config.toml
balance_loss = 0.00023
router_cosine_scale = 20.0
n_head = 6
qk_norm = false
parallel_block = false
init_std_o = 0.0361
init_std_up = 0.0361
optimizer = "adamw"
lr = 0.00218
grad_clip = 0.5
decay_shape = "linear"
seq_len = 512
dataset = "wikipedia_en"
Below are experts of layer 6 (counted from 0) of a mixture-of-experts language model. Rows are named router (the router's row for the expert), gate (a neuron's input weights, with its number), up (a neuron's input weights, with its number) and show model dimensions 0-191. Each number is 500 + 40 x the weight over its row's rms, rounded and kept within 0 to 999. Numbers have three digits each.
Before each expert's rows: a language model's description of what the expert responds to. This comes from a sample of Wikipedia text that the model never trained on.

# expert 5
What it handles: First word or piece of capitalized proper names mid-sentence or in lists, such as New, St, John, Bill, Magic.
router:572492505521477503529552517495470552541540532458500483535556548465475497486518489460482555467466411523512440497444530586446500544446527538481436464518511401546525491451471544433530488468527469512534496538567532533519465432531487500446552518530491415464500454547475605478501442571441539522528388466516504491493490476498562530466451512472462573460457500452456464518479562507525509480506509503494450550551489492530508495518568480461486493521504490478532508514495492503425469526518450562507483528552563594496514503521474474474499582458504449408487465540507564529464530402507569488
gate2:468526559444528506564478465434484471475545527486506520488542502501436476491579517490451497442481432583492419511497506532605463461459474485460479480516487484526514472533485529439459443456430464504469509468509465517450532545516500512424435544481449431457479548527466478419514592466491454495437447521512468494605484420573537566526560482463532513483490484450539485469524611452487485483520516598485513496475514479550498470520516466506478557468464498554452521535459495564536466496450443516493457474537481545523550525549554554467460498493480495456477524562474493520524513485483547576
up2:542494451591452484560491512513483507539486438454432438506492549511637502494457496463528539535482512467458528539456514482407536582549519520548501469500546530464551484550512484504522612502564544547531484536503529476571492497491573507552574452520582495523471474528551495567501477515504520517507520520501517492438529524438465449502438512510455527447485549545451497548462476513517507488479488430553456484550453554480510490488449492558510462527519485512448531440534512404499539491538562496474535542535507480470462417468470410536478513507498511561495505427483524499502493584468557460
gate3:479502543532424446468511436484540492512530522389464455469415480448491511499589543473512529539480520511510551418550546523545473491505465497547527492595533491532438467484525451486455495465519480568391516502464427396499513492558545501505432434495462485491476534533446460547504496511563530466559433472480416536452507432451511456467423469560474572479478531491531462514510511544559529473513586487479477496511530502466479485531508450532543563500513574536504490453508489574476453508475458472481473552449469449497518553563438456493510494532482543545501475550497510497502494474483511520
up3:454467464506485503558502544432530430534560506491505550437493471531561530520471529525533563532449501551534483480553528466466465561513496486445466474453479503589505483503479451565510468480479471490477521447517443453470490506528484464521428525501471535569529499547479454535503445496577517494481538576420551439449559449518508462505453411516534475455510511513470483489569477528508572467484531512501496546478513514497562388503486560454513465360443482498470463530530516488494492425539411484530579510436467527494513530553433470533507510503520548463545444537539504497496508502444436480
gate4:480531553490460474455483513494483506460449488439471538544486503487504500499510538534444507457538505494537498537413515517459481430485463473467552516559530581504479476449504460492488505519536367522444518472541443385432513451516499445561491484536407480502489402441474436471469417508460439481446538451551536568451489460481501517455485485462508502488469533456523547518536466501515473486476476488489483534506518503480511503452425512521481488509513441473471562517405490440490432479523492462440426514500468493437460451548476457484484485509464511479450481426488496436492597446447433482
up4:572527508466483500469474477517470510541482512417418501570477549574484428487529504543511481499552492545447508556496516484508528474526517441493527461559482503503496470504453460511506505527454464560468502546461467398561495456559533531575519474474521475514510442469504470479506438481448527498422545484418492514522489361515494490475449575465450621519474517490563529541492536469505501522502520535466518511579489505503541482476438519472458553507516552451546573500434461476522486502528545457489438481477570554458525473545485515471523522445474533572456453521426483465547587510522471488
gate5:438504555557477472456522521462457466505520478553544488507531477518441422538531461478550465507447529551531523505492467535546418448454497555453524508482445564494529526466425535500486511499480515480554492477553425523498544452544452507466540498509410533448426489478527437446538561485547492476483545508554498527468480629492512498461520466513455465511474503449502484432505462529503537522542579474518510531489469511435393524440576428511479439502498479446493481412412513561461543412502452519486525510494498486472548504477525450479531467512451474492518528517431482522475524576461533514
up5:524493451480481500417529490489489482626491494517444400579509535481520531484431492534545488451466545464515513513526461495498558500527488483506464531427477502555476552548430559541525459462525511480403479544496559568511503584439503457470504540448513571551496535496436573506532477434579522509494512444452466492497542504501467523484555568458474449529456502510508533520471516449447471482482517497533530475456480478503498543478573627434433467529497573508505497515485448455509521491515515533537556519440468530486481452476497461499544534544546553557442454562499493485536498546521532529
gate6:551473525404561495452504484574428497551416489491526485524538540465500500513500532484485497536510507541527476483469525428468551452561501536596494522548517551519451457470542466480580493496571464521525521540496494509470496494488485543493480502506416574483602427426468442561536413477434505543501490538481569598503587476525491458543537466497494467531513508466471505458523541512525454477485477534493425484468456494447485529477398526478536451558499541478503571486483478494421465458543516560507523505498478483425533470532472484456589453507446474499537525492537508470446519513479502533
up6:465496483600504461480409546517570533498471490497453526464541439512559468523526527536529500468506539455470506537628477495536530505484470447432495501533540525455513430481472427540451479598499510507436468465481521513445567536507510493497533449563524475459460542548480478502400530492536483480510504538508415505468449504457518380529527548533521523534512548488565401534513454496431467446534492437518549517471496525421442478479492522526508501503478488574502538476520486539565525478502418516486414499542471459439485443509532536497516466490542532540513512514499434455507481503513466487

# expert 7
What it handles: Middle pieces of rare names and surnames, such as arell, oy, ott, plus her, John, would, May and Thai script.
router:488442509600505555513427529468482542514529538525520484531511521548444543450473458507521530494447496453475528431475512575419482516458571534477492566525523486495530529543458489504473546451558505586577529482555477472456460447511436433526504508495496497522519502477544566457485498592523490565514477466487543529564552528480503504455489501469528531558407511495504541494431584471490509523439456521550452547564538516520512459553589522477517491514477443511542493501529562542452485459512494510524502433502510485445456541532547448530551526485468471458443430506546534557433479408479516457
gate1:428468444548508464523512467417538496615515497564598484439488459532463558500489543500543549467490541514514522483412445503438446510482412582508510456509443549428548465547520503499469514458531536495503490455464488468447504426491491491470515446463480501498521552473496494516400599439509458576497569465570453513525444504462483503434492499497510554463527497475470550493473498460461486608544418436507543504468485580537460483451530451514480467512511452514551507474464481455531493505504510476458497503496478468441450512499549466468539475474463499449531518531541559460486507491532492491
up1:483554565432436469498509463439509531521475506466470524518555524487571468549534521423520519515446495440493533493491586609535486531522495499556479472435462484534405466537569504516486492467492512522608523500483482447478476527486466512426481478496441470509430537504433525504491520486554549456571458445506524543550552499524419519462474421478531540504495439519433527528466512489519509507482457513514480544511444526489497535520480425491525515466500511485450478448518472431509572505515467536498573460439512522519487479544412543479553508451538484468600484500539522521606478547518447473
gate2:469465508523499467504446498513562528516480480518460467490511463543539500462451497533521529561456523513462486562557560482442516506438500484459462550531419492507495536495493607530471508423478557562464533416460468528526576427512468514480489405401539478572474499533549509521530521467466456539468504494542447563551555554565479509461472500546511484450502511440514545486550511433449582485498484514510452504487509505518492389481567471499461504489495460477504490472478447445552467469470538512466547476583522484517414478482507537522416469477476474527414481546527487482430569517491530473
up2:567536512508497527446582481574418535483488513473501520464465500446537467619536514534490477479557538432606493509479451570568532482564531536516500348487540472531495475475486420471515514557548447450502522583514504503544484504487525508522471551505499527443530502509466448527510483482503490486528425498473531433440451453447530492492479481496482548486481497562500483487466474573570424446514500461509517433549538460442494538545472455501486472516511571531452501498519517551497538461478458525533508487542457437484459543493514529521588492485517502491508468428500540504536512537575520555
gate3:469555492523484482478505535544509612509403534519420537518530452534462509557516546516481533512485503542499568478475477577461471494523493503540632474426425499436523554481531560562531557457482461565463491469565452461474468525502462478473481483449409527474412504486469482541508581479521496536550470477507451471578497575497448511521506542506501553559424536533542512470454502436528524466450521482502471468535514439465449477478515560536505504489507482486426486458459482470495509473483516451492513466462510493455531518545544483452453481543465504553418516570532463501518477507526452564
up3:486552475545550504498538535530491620461497545523516475472443476531510505558528493513515496491460441538533426424520526484539428515452529603538488551547458521493587564483461590491526465519513475442466515508473528499519492473524569500482547515553552549456476499531599485562475564454540442495482452549492496513497516508528523555480504551509525456546411537548474490477479490510497509578526549507516492470629524551464411540483543505441487419552512447542491461473472512529477531516501584468493484481515536450451495471528555473510482496461524474450506499443502465462460557494486543530
gate4:505434462458460505472540485409481502501502510536500486463580587481445462530548489556487552471481519525492540493459459540421530544526433496487563507462529584520468495477533539439476515503490429449492515435474504531470501512462442475559450482492486551553478485492539498512497435544426471446450492434503476471478470549449528523511512471556536448484489477461488549473471484517606466515552514398443489474423534527532467533475514500362514496544516535555506536450417519462537548518560471494511572540467497487480469434527465540528465499551500501480579496497443471490484539472473466448
up4:464458474442459521470542479410486474531537491561504479442561555502507452496523500558547542412463544565456552518442450525452535543462533461492558495444492587503467449464488507506468514520515437501536545491486463546453513517500480488520500531546449471575497469511542505483498465541371454476514470464570528541600481557490489566492515492572497501447461500499445470417516534540545430517512514479491508502444515507537507454535510486455483503508475518465501493450412526508577536470527463456486510578501515517549483441550531452545511518552505521447505511567445471502524555387464498506
gate5:488474514487490524530514517506541445475509538521501425500521477528489539509505550555604447500560541477436532468543492534523469492547506509602484459522585485557460479469521505471427483472518507527468512525548440405475523435469530489481550419530492494503529463506477518473402470482532434497424502527513527467448517456473537477509502392483516487566431584421514546454519508457480492471459492500522416548453551557447421489406517449515518554516521490493507527456470564462484473450485499563470544477513448478538507463494458472490543454524529497467497493430424450429488467499513518486
up5:483448517482491540588560580504573494457513512557526486429527470563473502532488492536526470524503563525409571435466493554452484559499526474514515569490507505499475520507540503541480498435517492478493541490548427451589555510479493453496522491490517430565517507518481533453589459499462484510444489420544583515434492412487462498514481434520490438597530505414487516537510591487486512552457511523584483550505566541508478470499548512490565494593500486450524525460522551562498498505509486504543538526485492450528520522476463496509557503527528556446498430502508546495475444502472495454

# expert 39
What it handles: First pieces of proper names and words after a space, such as Ign, Der, Sey, Wor, plus the articles a and an.
router:488477428489493485476565546489473515519536520501567536526559533484482493503508536489529624547497437525513442457477507518443513530439509588515481538469482475519475494437447486524534498453455467495520542478523558448550467508496501415445512510568468494488530489549496520560553497520446470558505457526472535495504577545533486500523498526508465546530461444527477461455527543544571520531483441504532444497572517539535562476501558497423531454519520477499554446568469515518467479463494503523585495470513572449457542541540452530545502505495469483459498408580572597598491474509440523454
gate1:540529496541467507518521537473566509548529527472432587478480582434490512524510503530496501532548491450511499542491468572496531493520499539577481464474498480477470540532484469434525503436496492436477545516494545457435478486535508481486521524474416572525505498512474579504492478533479512488504453461445516453406510476499506482425435450480526533459430525500466448519466488489512538591440539481475498576522584574484514485526476516523491506483610499529564452563595583402484514428488483429529542542459478500501524485511437467505493528497522464509534425553550527478471537447549543511
up1:536505482556459465469494478445533447543545530528485476411444529483467579523528545536455489542653458431500437591509470560521544519525448466548479500519493409502458461493445481520506512492447499475457519479479531502413548536476441470458547487526493514447465534430502548528505511499502516552552457496485509522450469508511472493449490421513511580449521472445493489525444499470524538576485507487454462513532563528480544472516453479474465433492549511543553425559543530454478442514473431503490536557504477448463543504457443499467527514444549540500534492584499529448500476467498531471
gate2:416502525529489474474494541444496474487508491517458568495456529471486457529535461524458496568519512539484455566508501516456555469495463464476540495440424571458536534445416491606554466456459455452533485506473521504556548479517547485485514564504520611526416547479527500477515487493448442493538512466533478486559418449443504550487633573513463473518528468465514531506537530495547522552439480476450504465505609472499486520472437515512484509440550492466437499526449495509487506514516512485506485492514585502499530506513512571479489486464455487543569442520525549501427514479472461582
up2:557512529513512591472502430573473481529495474426556487549501522522521492458452469456502510424434479461498528466538496465452395526481454514497547500592554455478479476565519470445475520569500551572498503448507473452501477466467464527506529522492483436482590529492517492524491503491521573448496508517494547483448524495508520473479437519457498462432465441527502533567491528499493456461510521465523535558499357494542507508576481494574565464498453467526478494509554569450493511460512501502519500570511434502498444492461582466547527504520568505536435523499472456531539543544527576449
gate3:506536460473441450543484516499473520531568516462474468447487436488466432461507529498471510538542483553496481566532449536526502470536492504500545543531444454507479521475496539484516432512504439485564509479509483515482484530468569445424544541513576515516439489558464461535529524491446463474414527519632432507513454580523495437560508495493498420515583496612429508462540515463483463524501404458519541496505520495525443525478439485461502487526552463466555485465482511537508504522539484519553441497526473491485506455520506590503533482540511475520395511556523514482464554575502449556
up3:521477538471525524458484476487512490432422494500582550597504484432516482537549477418527524466477516500535514469469441515494487570464434462478546547436533508513529549503565499497557556496487548542583525549530440531558554457538503529539522477541499513477521540523507459452492504488478465494522606500496559473464456536455444520559528569509502465472455438550593513529525425448442488469484467511474560460510402546521502489536503467516518452520472475480400511464460465431522532453511546501458474544547486504507462515462510491531425482514542536447574524470483471461520482476442567467
gate4:510478562493515489471479482503480590550456465521488545440540509492432493546467510441481593406496498492451495411435480552462528520536465524519514517410514540517543497530490438482418501577546549509483493541524486443485500524424557404553544423504432419554537542532535511500520419484504516531481529476550548478459493445469390509532505468491525555483489527468510501495491596533451528492509424378545559509521520549546462521497434459489514496462518489493481512511516484480445462441517452511536502531520485561478467445458511480469465510523533496518501496503514501515446483481444462501
up4:514539501573509495512506576509489541529461489527484568476513474480472507510469514445534520434494499442453485466475459530504464588545500540520497446480528463511496462512595424509452539541538486469530405507514493444454510508445490410544467515541407489508495496550527487528512471434524550545488495445488486461447464469444493532408542536439530534519492512456482431489431531561429484493518488445483532507496487564531484463476445511539529452477541444512510481438490429556458423474460455504446456518437479572451582548576493547492525434496519491517520479512493520527509462464491387499
gate5:468521522486536510497439389541550434485493507475527502506470487589600449497474519472575536501519485491511535513451540444557468492487462516547600534490518518521530519543480514489488511543470547503487523534515483481519496560509527488486490413486444454517494508489488547516516496525497516449636522540530434557555494487532543509499542550484510508478483461508529512477597448473539515542544568496477524453555538424446509563471490510524431529477442504565513546524475437470506506556470502461475461455552429396503513576576551493475437508424512469544460501425458485460469517516527503495
up5:516487464455463480512454404526461499520496489504537457522521443519551503477553490522550543480506467503582458548513496479529516553487412536496538505490514580462449479477481532433470583485456530409489519562509494436534532512537515451505525481520496443494451516594518494519488537498565554520579489559563484490540524541565529452507540527507511557445433506479500495455476519493620498486528550507524494480615537518466485542452491504463460580444496562521492494458402477445471484510491478539467470469559499480486556518558517498429437468415564483506469496473457488507506497479487534424

# expert 31
What it handles: Measurement and coordinate tokens such as sq, mi, km, °, ^{, plus capital letters T, U, E and word endings like -ue.
router:553482411537516506451442508487487514516471550482488494572471577472452421537475473491523584486497481481401445482412522525454518509488505464442535520548528472512525487488458424490502503524571514487503511551513523512546506422442527459456509471541538471552479512512494566530482457563477511477400499465458514496537510428478558459478505431478505505484544509468439541488459593476496543523495512515580453451576496559496565466508518500464479466508546479455516438560482543481566539509555490541556518560465513468541489539469528510538488567486461508396504504571550525518449427461527486475
gate0:563432476546455525462526579500464545515524483458556508472471612540438389474475511468462513547551503443534462453501465484443529516456462471481445420502523522457461532520502530537474558448502525545618541532571504522491458471438491478509524470423534444503498467554456559436541513486484490566488477533540536458480520571502504464517527460474459473493487447459529544505553520494461487508429553500544557516503539512547521493428505527522527469481587442491527489506530530599485522529576473596542479505547520512512469494436515493496515555500474513508450472517551535545470519505506510558
up0:502485463430457473439552465545502487451555525445483481461570501449510577532493529498489542424506395500502480536531511502498475546464528559489467482485450423583505513407453569418512494478479459502480532491468521526491497514529467496506567537523471524446466443558454489559511440530483499575461528478498536468468512462515498485483446537562509502502471465512497465467513511513648514473518522553543511551487516532498531537560535504411529524445528560510549520566440512496451525502497467487521539486499552577518555468512431556523528473456560425416522482487490537507499484451432493454
gate1:507512492503488500439519533453500518537475519510484459504526445587509474505465514509492453456519453504465560417478493475367465446472447478529555469512541582419553475534469491471466480570494532516378510446500490489519520491499429450455517518588449495551532565470519428509508488514460491470505446552485448507495501482423524478498467453535481556490548516470514571532469488508474428553572536463490531465510472576501526519499455459519543472473516399502510472498464499556541458443520561477489547471494491474485488556513511522492468523490489521509468540517527453440465558370568465471
up1:510515506462463537440512537458470502515455512523441486547525513544460471514490508514487468465543563527511513453481464517441462467538429518497543483457508538459531462548501501508508522539451521508411558451532553506512474448534491432427508540555468513489500529471469460504429523477471437454477420536495474507539525493474490494506487501523490568541524520453505545449421503535466436464541413451481481491520437573521550520491558402484546438526541389488502403509439386528489509413500535538489600481531497492413477513501496511520467589481495431476537480531478510462496556473499480500
gate2:509487556521497487474471493508395502509483520453485431441566533526491495535491424553553467490497555531510501555426464536414581460459446485468503544574515580499545507488404441509506538486541511581480531403506527537493469425510548456462483500533491476497461539482479513533533494499458492481478475441445488498457528491404513546455489500500481474468466472542526592406520468508506560586531463555517471445549517528479500522482551477440470505548528473536562506518503520588496457492485483498513542509530500477461498503437484488504523559468465523528521427479544552477386560488490514502
up2:531526514485480477457478490564453485432403522515529468473525505516455455513527454534510437554533521438484528564444488511425538480548419470538562507594502589504554501537493505515466549500494531612520493472538539503478509436478541476470501392479504511469446526429495504459472455451458448457456503465419517566436513460449459542402532427516568474488481472546534565461505430523468516568528488559487470460553453487479505509487527516547470521565493443512547515488541500579453456509418503510512487464530468431503484539462501510485493532528486524482524503450541504465453503506496503503
gate3:549474473530554541520474479467541493452513482541555504490512536447463463573548395479472494441530481465452576528493525522505542453521460483511492463490475564524476542491539527465567474555505492477504546525474501470457465492500482458509440446508513550522499495466491505482457443600430464513531557433443597500524450487444497472505545504526498488488569452553512465512533467517575569555542409516515488534478477500548543509519519502471493488573513530558476563520571551545531478464510416466551568490496479454519560500436563492608525504451540443467561582495481511444514498500479456498
up3:499502456557523486503448489489521528500505515542577494535534498410499436559530438529532474448527477476478526555486465480463562446566422508486503486553433544505422481501551484467550506590495505485538465515452553484485498472419530491514473406512501540531434522464566514533432508591446494495501528478439589492462482512511535481465556501496512511489553488530508479480476434579520556498516457517463441509473456518468446529552454447488486508515466474616484531464536505489524481465447459538475559454517519432497518554450566490538470445538559467526550593482520478486528502530514424529
gate4:597519469494490509502465494535443478462506526544474480560522482482384469508558520439473531494556548504483526522507547436424512514487502490460482442505530513511520511444468476540494594501537535523588544511507450407465470504451503492592499569553497523583527485501495480472458443578512456437500567494488476451467481526552465474522564439567520526471503468418521464535467485501513542487450487487471559459493485551496471512489508494547537459533513514533437498537501502505425504446493509555595470584469490508528476504532561483528493498562441462497440548406482522462534551447442496469
up4:442532499523537481538515554499510496528446447462528540555464555438577617497458438506485470518472451456498482505456462537584456493576517545533482490456436495508555471554554487437481469501531515455512446487480539567533482474564512517428487460479538517398469502496535500489525494396560559514498476527441557496528568478451484558500445523431496506542480470549466463520508536512525496523507517506531482548551520438528544498533472534503472572473495496476486501504564503426555522565513475490453546437513485540455490512496494582496533489414571512427517446576506531515543433531512484518

# expert 27
What it handles: Pronouns and event words in life narratives, such as her, she, after, during, death, died, plus sentence-final periods and pieces like h-over.
router:519466478461505569466515550505512511516524478501510489530446536457482531472572399580453599495572437486438439436500504518476489469500522520469494466538570455526462550520503525528518522422482499499456533560483474499514435492525515435508480435528516545481536421558461547495517489551502520568495491459500533486586467487492528508473558508520518544508429438516473490519607539549562588416522509501617477525522471504536529509519521511472505457445507525480502426524525503472501471469499487494607471483496524477572482473523502513518504543495488447401489440550513465545454521472478566472
gate1:550565509476455520442491494538570431524479508571505549540509446545540504476540551584528499514570464500524410440472532533482532471575551524552521462489493428534450536490578457540514481525506479493463491500478436484501478500511500528446480484509488498499548494472533474551494447484528464499497474511468514518526490475524437520472539479527559484489517535405475450453525527479457542493485488437450457521486448434455578509488444546600562442459449486475438459472537509490447491503544567527465548548503468472530384544530457477475474476547493516434475520378490476519534425467469530489
up1:540474586479468503556537472434510483440483478525443472522481491547539494386515556467505465479550437510536438428505554439470494480479550452552488532494507492429475467494474495515523413523537573515472525468514479439438491545565511488469440511503552473543514462486513421485540497507518537516494599444493505453485424538580488496495461436502479497523473533450539459454518494491505545440502550512519489507471422484533563560492449492505571494482521525466428545494442437493471556485485586551425539518460574521541487449519510499470519474476535476461501559504409479501530462435463519478
gate2:493478536496581499513503451525514554517537467575517517546493523478497545485469492474476514473514546455485537450478517489570494542543538418503510479508521528583588561474478496480536436469468489434463544521486538451504476569474434488544498540502492482492470377456544490476504518532522492444532531434443432484476530406491458490456472596513506387492422455500523528511464521484510516465479512435487441557473584459505513563496613586538461502502487468505490524489551502470457515517451430489509463521467457548519476469588431524504530507458445485467511457531482492489488493499570513510
up2:521491454537428446503483538438440483469487457496519488429518486540438468456495491496570479526517491623467441506491469553426497496457432555546464543537460492477478448565492498466483592533567477571577511467539451592508454489534518442489526499440522467541556511495455481482508503487482540552493473543570563509492542582467476467531552392467492601454558560560470510560446527507481453518525498525496455488505455541525496478526492472511482520557553546458520469551453502544509492511516517539509516486553479545451537487459573509512521487455544477502478517489532551548544499501480499428
gate3:477547501494552530515466519408481503525531509515508505566524517505480550494428502550501506555457492460548477521552494406492544438474480454501491510542526561575470462503448549470481420522449475544472455496458493529543468493488435454494510484509520522426491450470457509534525483500508524532477538522445608484565545512516463530460537553493487450557473390497448574423504554488508559406520470594586487501462573541501502514521564556538485555464529505541477522594453391458475498507496498468476521474464507511537547499491483531484446509494466510546542470485526498524434560531487508517
up3:567484482488466476541491521606539551475512527467485511480464500484518472501534467495447499481528457506452456486509528543478493493531510544531528514449462471478536502489533426499532568504496504422557550594546509541493549454458539540470526467504496502545491559532511503452420500476551512480559531500554453529432498487534555523547430484445529521473572569487494430506446453468555466583483524470473545527578393502531563414400460450475498481498469468448470477397570564498528534517521458524510481527571492519452488479485560512521491529487552502400486539531487514470518463486523485464
gate4:461557465479491544482444531621525504483471547492481526462438537523474474492558508520464493572516462464503469503486480541511494482510535516537499429562457492484490605554540456460550431476480507496476477486453549534489583505534515451511495511570469549464498448524498435513477478503542603487558550492535436563486488461429530471525530562570529535492466503517502503510570447529505492499511494469471558524525530504448521531535484470552455474478429477526415557521429513558525465472471562477519583503464439536441525516553501492450538473549440441530507532515496478422516573507546585523
up4:519493443471434467482483463503463498531538468477430611491498488484511527511466487495562419457390523554490483418538504464608505488486411498468506489479465454503520465503521488529520447494550522454472550524490509518497454506479458499494469483384504447505517499449466455533464540535401520467491444535439545444466436532505544440471475519488401510440455431457547486484423489534536524511497491480461488496462465518479469522511519523492579491586513415557526566420510496510547458516501525432516518485531528548517600512492497535502535495514551489514498555524525502529529441506510532469
gate5:566514509560513478508386522544553605531525520520466596476470603541523501528520489560548575472524544440449608501476509509528510525528522467459466491412500477519549501498513429570527512519556518495541492515533488538537460506495559555502428439557495468533568461488459426463454490536541549492548514497437527545543504489534539567490499514530525532506521509538492510485529454544477544450485471441568490486533497459503533519521449530570652472525560473420503487490489440489509477478494505495532498521497494492515494515543518512469478477449531491462450462499462540570516464510515458483
up5:454494477499535479522509499530463471566528495532502457480516453549513502463494608468464517463500467515553492555536492546490493469465482537514603550485472543526492519523506555528438437469491470546510507451508429438500480540437455433478555478561453479467471483479499568540557428536556493531472528594522520544567528386547465550470504490482527515490515474469518523469542562430480495504485574520532465583531508518525471512556450555465462548478463509404542418516491494445460509505484455529505542490446529524544530489526407514482547491474433525439512437481491565490445471551487519552

# expert 0
What it handles: Single capital letters starting names after a space or bracket (L, K, G), and mid-word pieces in names and words, like boy-c-otted.
router:525484458525529570472512490518475491549558517497531560499518570474545487521517483503521567453475421543528480516521496545490549578465537515433453440493532461547520546473485496461597542515511481508455512480586520549474515428456535442449563543551545490450494446518488574443487453559481507503500485512454478429531522494460517518565467502518470539441457507467481443421471500478514537491537507505551491474555514442483525500523487500463478426446518537516522496549515513478555501563592472518575433532560521541499486509499517427506441526414514416479464424584498570575456484492502494488
gate0:520466490499615571523550522535436525494491508487500492458496514450629528473455476482506560495543498558516451531510540454427497517498518474403446477504524512533487482514435516560546486556502438546523553622498544563486539460511562493501456535583423476493486482533498533522517448567458580489494540513446493496525483535498583526443479502532491537449492470503517480490516484582562490548482470522528508504553520481522499427475512497463567397416512471550418491539505482508505479494555447489525476540482495522517470521445514481542482505489466459473484494517546531521467441404501503536
up0:531465500517405492497450521472519517478467455556519548540516552554392437501526485477420481524475545424487523415454444533524512494449436497531558554486516458459542580543544455496440459460505555498528495401492456451494411544494471520525559497456582474537525538439547523483471583431527453481526503488566531526527544481404458426507591488450522436532554523465495530545492518452479492457477480553537486473412494562529485513481489529515470489550504529472539481496507519536466516460436539480576465456550502505439527476485513500500527489473487513497497466531491488499507520536540530474
gate1:500511488542483518440453508467451500443467394434491503504488608523524512463540467477515564469462555546562480510553487504425567441501428524457502548533472484497457513494522512524501530445499571432471500508559497477447459531588507510457461469457561560531523486511615480499563560499507508467526517523567514505556527375494500540473486515488519472416500562487447490464510537497535506489492493584470488478436498518499426487491487520499521510530552442490486509445480555452488545486549575504532493444504471466487448434425473520514456497502504468494513456557503446464484523576514551446
up1:501502550387527477553537481526535514508561578525526478491538414481500454543463515484481443555533417466424498486449532556545485509466565467500517485457532520467533479547457479461491442521517435573529533508470527526546516470477469468511550509619459430508483509542429510506464449512444471612466493446436511462474530619432506460483517507431486481576482473525619503556491501498468476545465510468524510554526580520521563487515513511498484490473481534489490497501560472563508480447504455511520510521527542481490532490544489502524565512500535506505477505499510530496523471419507434560
gate2:516557465432528523506469510518503553496470432432584553462457549522563611548509536558496409445502517548537521485581503512594538491468496452496431488509499557497470464490484513461547473534421410449520507502563490507419444482525526496536488523445495492499494454520520490540472495531449542525456517452496493509518432490543471504546474494536437510490521473516558431483390495481564478446592475522534531483442547503560547472517447514517533531471507531459456438526465437507509476524535524512512470587543511617495506515519439523482499501481469464528497545540492499516503519461494522447
up2:506556461431546477494510514541485511492454444470578574458468549489537580533569504469472410491433531566543558501562477499524578489465480507539503491501462552475545449507557479502583485540470424467516492447539529488405431467497568549486455559442511518490498523492515482478461483496504494545498525478471547528485453450541447502498489439485422503533489483475478458479416480435481461439517533527466576486433550491502487486525421517463445544501502554540483474484505487518497495543492520503560427543504482570464494458530486573538488500490490413556509511593452445517520529469461455472
gate3:534536446563543498445557477562427550505547500504459542490489503434556520562457489460552435510499495444542507470474496533462477500491469475513502498546502581520584576572507491498519506474491546554479540530465487439510481462501494505518538525513537535418523487472473523503495594471582492490524501524485510509524510561467517527422530477526551512524475555507463556469533467510576520566494404424528491468553602470546512444505477519550475465506541559490470472468447529517436474499461496438531570478459418475477462595496562481512487493518430445492473479525488597462450521500471478463
up3:540500540530511504575473522512488525478429459511434483521443513453539507504532450496492510518510481473493498535480581504460549483502478604468513561551535548542521523531533499542508479497550429544431502502452479493465497482477461552401511466536492448432573468496534557510486435538558447523548509513489549462487540422487486428425605477518526433505486534548423468502574413561514460526453540486473479523493475555503534478490453509486469464473493509466445505516447570496428505470496499504482439508519454466522446488574548492509516498511521466476479528427559513460410566447431497476
gate4:560551514496426489557478456455529454504500518498552525487461534551394507529525521564458479485484462531478521522519517541553568473553517447541431532562466457481473536471559495443458581488425477466460492525464477449446472514451507502446512404474549529487508493422456474462487472470468522537489520517562446589484542507514480439522468429497459517465517548432541421462486530442524461425541504509463466466509443454439457440545489536499488552520421573496495515487486495505401479485489432544499497407487469465543470547497474552517527501469470529448515508508537541529488528496531540525
up4:538530589531569508517470463506525514586480496432538519497483472501534543429499478540536481445461528483552508552544450520561492495513455499523512510518472500484575469483505480461473519489507515485518508461456507490496502572470500547518581400493483492444526594468487485453486514455495529525490467554543494538501478526481508604554451520488430516526530466435539475494560535475344530458445538509439579460487460440437505563485466510559437519422505491568518540513508459469519471488493516535513387547502522534477501476544528540522509451511542463484511499438429501553513503551460515469